config.yaml
n_layer: 13
d_model: 384
n_experts: 64
experts_per_token: 4
d_expert: 32
d_shared_expert: 128
activation: "swiglu"
moe_layers: [1, 2, 3, 4, 5, 6, 7, 8, 9, 10, 11, 12]
router_score: "softmax"
normalize_top_k: true
routed_scale: 2.5
balance_loss: 0.00065
balance_bias: true
init_std_router: 0.0124
lr_router: 0.000842
vocab_size: 8192
norm: "rmsnorm"
norm_eps: 1e-06
tie_embeddings: "early"
optimizer: "muon"
lr: 0.00622
beta1: 0.95
batch_tokens: [16384, 32768, 49152]
seq_len: 1024
train_tokens: 313800000
steps: 10078
dataset: "wikipedia_en"
Below are experts of layer 10 (counted from 0) of a mixture-of-experts language model. Rows are named router (the router's row for the expert), down (a neuron's output weights, with its number) and show model dimensions 256-383. Each number is 500 + 50 x the weight over its row's rms, rounded and kept within 0 to 999. Numbers have three digits each.
Before each expert's rows: a language model's description of what the expert responds to. This comes from a sample of Wikipedia text that the model never trained on.

# expert 61
It responds to: Auxiliary and copular verbs
router:405468473469502523510425491529507577550472507559592470476557486533499481526526535539477585509506448595514541555533508397518584423475412500517579564522487489449484443403569512552534460543476432512528499536465406495530504484451545433512590522491367518447514508497531469504607519482543493521563489510622400521581472532424472484565595451491455462427463518520409469523382498402444429492456
down4:512467538444524549506458647467474439498453479488577455470434486465386483492521384503560472392480510477462520468508432542501523510474540423544527452462392530551501509478575530464553511477419508523511381470522414378503513535581452465523427505565469472502445494487528502532440492546463577544471484457405523455449489526596561490545504564570417540499587496407568551584545429538518449457457

# expert 2
It responds to: Headings and structural markup
router:550524560553441564600440551423455593535495429382498567425484455410430528510439470374471470562545476507455501506484538595495473383474391370541568537528459453484556469438510536479557490469447549480569450530530551511529519400466472484506546452566438525506486511455525543496488473431459477519496547553507529537496537495519542593476594429551538496486551467451399574483424490506626491550473
down0:476466528520454494573499453475574636494523478453470476446475467465385571472484435451438510433464479476538461428446489401550504476507470533501529537504521573587533439519579509524517619583530542491556484538563559509488447490492435543420510430559462477463573428486548429518524599526493438530489496517462524420494469486455534548528570480510564482521441538496543527437513504558493487599396

# expert 1
It responds to: Section headings and field labels
router:458434404537418453469465432567480463533526563504504534513413515534487568417477519418555461515463503499466493435501535599505544539576449417430530521437567479561454460448523470477506468555602401431534586450496447450496500459529413506527581505529509428453456531482484513552396563515459522554521502449544458522446432527460501372506543506557572486468463514462504500457555520529531534553380
down1:494514479450506496503521528513451504463463464497516564408533553520527400510553475501484487446490460513443523451565463501466607500452477565467554473500602476539495453521566561494449572499560468436527469487514480421483557454515487493510547435404492484482499471482411578534543538566489511503464446551466458528563536525483485552441460591505506530525569534552547499608503498478557475509580

# expert 30
It responds to: Pronouns and modals in speech
router:495552488477517444557487505482524444481482527489590455558559437520509573423495626572556560479477450573526471487476460494488473335535471452390503535489497457523487443559536474568545500544529444437594538486465537453478481436455594493551463477449592489560595500502581524552480443547533534494561441473547472468545508545487503454418488464490481416486464574546431487501477546462543534517505
down0:449370536444514473544492426449585540507536468557551586489517480494446527466485457478610559580536435533478611542531491525470446529564509509511475603515431432570512509568554430451430465482549519475579515493481608515605452539478516429508390436459538531501401515498530424513467520555475472502468480440512504538558436543391505513451519516531408506505455474666483518508421600415567558547563

# expert 50
It responds to: Single capital letters
router:414438508496523449545470462544484487491358529577512563494408501501492519452548541549451445512440535461575510473514497544496509543455491623516518438473577513578517591564588458579535479525482460458492424496488531511441500405477504501504419515585557499525402547570504515502452573540542491519555444505534549327443431566479514466446549524487463467495534491458436525455503503428475493446470
down0:376462512576393487502558520471479465494571494447532524503503539492514562453505548461509442502470592542418618545486400516455421507466503559554442461496454501472582496448417578479538533486415508506530570449451477541527429489473435514523491502431389557542488554567546476487559599541547557528387529529541491528483554548487482412456529525539504434481503656427466449469483422531551518482542

# expert 62
It responds to: Nationality and occupation words
router:473537471425485444548457502459470565525576534435602500472492526570488553484486480502466503487444690436489543506493446430538477479484456475565530585536498509436456533471462362519444405569530541499566582548539564554460431530484455481556510500423409595510500547419489459460503525554446505524591573425527458505407511506403588445532492518566607458472550496567439487494542541491535506608472
down1:418568477427416464497472506491395485453418410467469540457578571532646589462541476507568480565525541576497512524534472498445446446398624528506447498496509491579486440534412505481464511418524461472456467523491457577482479474546506525437494530530524554537489318547517457504484530453531392451527584559473530514396441476527559456499501453515436474619375493556553513427488479490516562510502

# expert 39
It responds to: Word-initial capital letters
router:492462507473506493542513495573485488375492573503538462513388546504459570476533456567486485519465488530559449477488486506425514544458485598475462463458547452599544459528505521534516483456512603477469453543482450474553424502515548360572468466484581450445455506529461489438411543601566419502545542461568544504485569587487610548524511598531532527538436515483552528438455477588493492453437
down0:534518618415597404455451545421545536533512478582567562489477502495486480432449515569486465520571454618495444449505466511498447575468478518533497505479499481593497453379456521465500496507501495576519486507457522439461492500423577400511498487447482564509471594472520482515537463507396576477514496582476506514484525543423575396423460489530464470580461467552541506482516486540394504571331

# expert 22
It responds to: Line breaks and prefixes
router:556537530535472457477506483476431460562495530544540547547531557497389534560489491445452542489522476508490552506453432524390412554462557441516616551460512614422485447504358564478500542524502452581482486480507465492432390498474443516523564507465522620453509543468474471516477457504523511453465532549496518531478502454356575531428440509413529535478488489538521557578565636556506506502506
down4:515536491417450464484495489574509471469519562514541576530498510488469548523568439424496517541461490435513472489504477583485457563463512585545489485534528627600456478497478494492533554573467539399552436529558516505468473500458450554595550478507409493498491606503471467439443550483429490432536434479486530496413507574477539469438497495542542473626483499497543486549490505497516493410519

# expert 6
It responds to: Sentence starts, table cells
router:523587488560568471540591407458481524566488441469497551409517453547472501622493510509433545432423504547518511472580521471579527470532500488582567494559494455524503521481477536558537525593481423465487514517489392524517463477595528494524607512526424454542522478434596531538485528499479422522447465402425468472484526552467571480506502528546472476506473604433482476481534567450499522514523
down0:560413540455605558477468451591443530436542569469491546397473506454603501512572482620495564400522543472548561361509474556552483560476490487510462488418506548544456527441563571470527505503498476502482515523444523503473564505491502512498444484462474644520544434479458511492531434442468501491417498543483542484552561504429430534522533533446539550471492530495533485556498474469510491636540

# expert 33
It responds to: Nationality and group modifiers
router:395442575485491574487421502503448419539471480525544433583514475541514497498425495441562509606429474443426473555471544540545461571601403486527489516410504504470531560571579534431397623541445601530474530554506480548420521487524440607471602504465544448458562533483480587557492468553525463447513516545525487366452459393531462380462556513490478496524496471420530534527490498483554513621476
down1:499539497508485537562500483508524524459445545550550462453456511543482476413471566493448508563577528511417423577474471466382568529493484449535436508572492485477482557574482568426557473449584559434498491479473524522490497420511530538482463489474488447533569551526471524568457440501449511439512428485484514555438478391569450543533377576448419487493542552467438584494514442486464505489526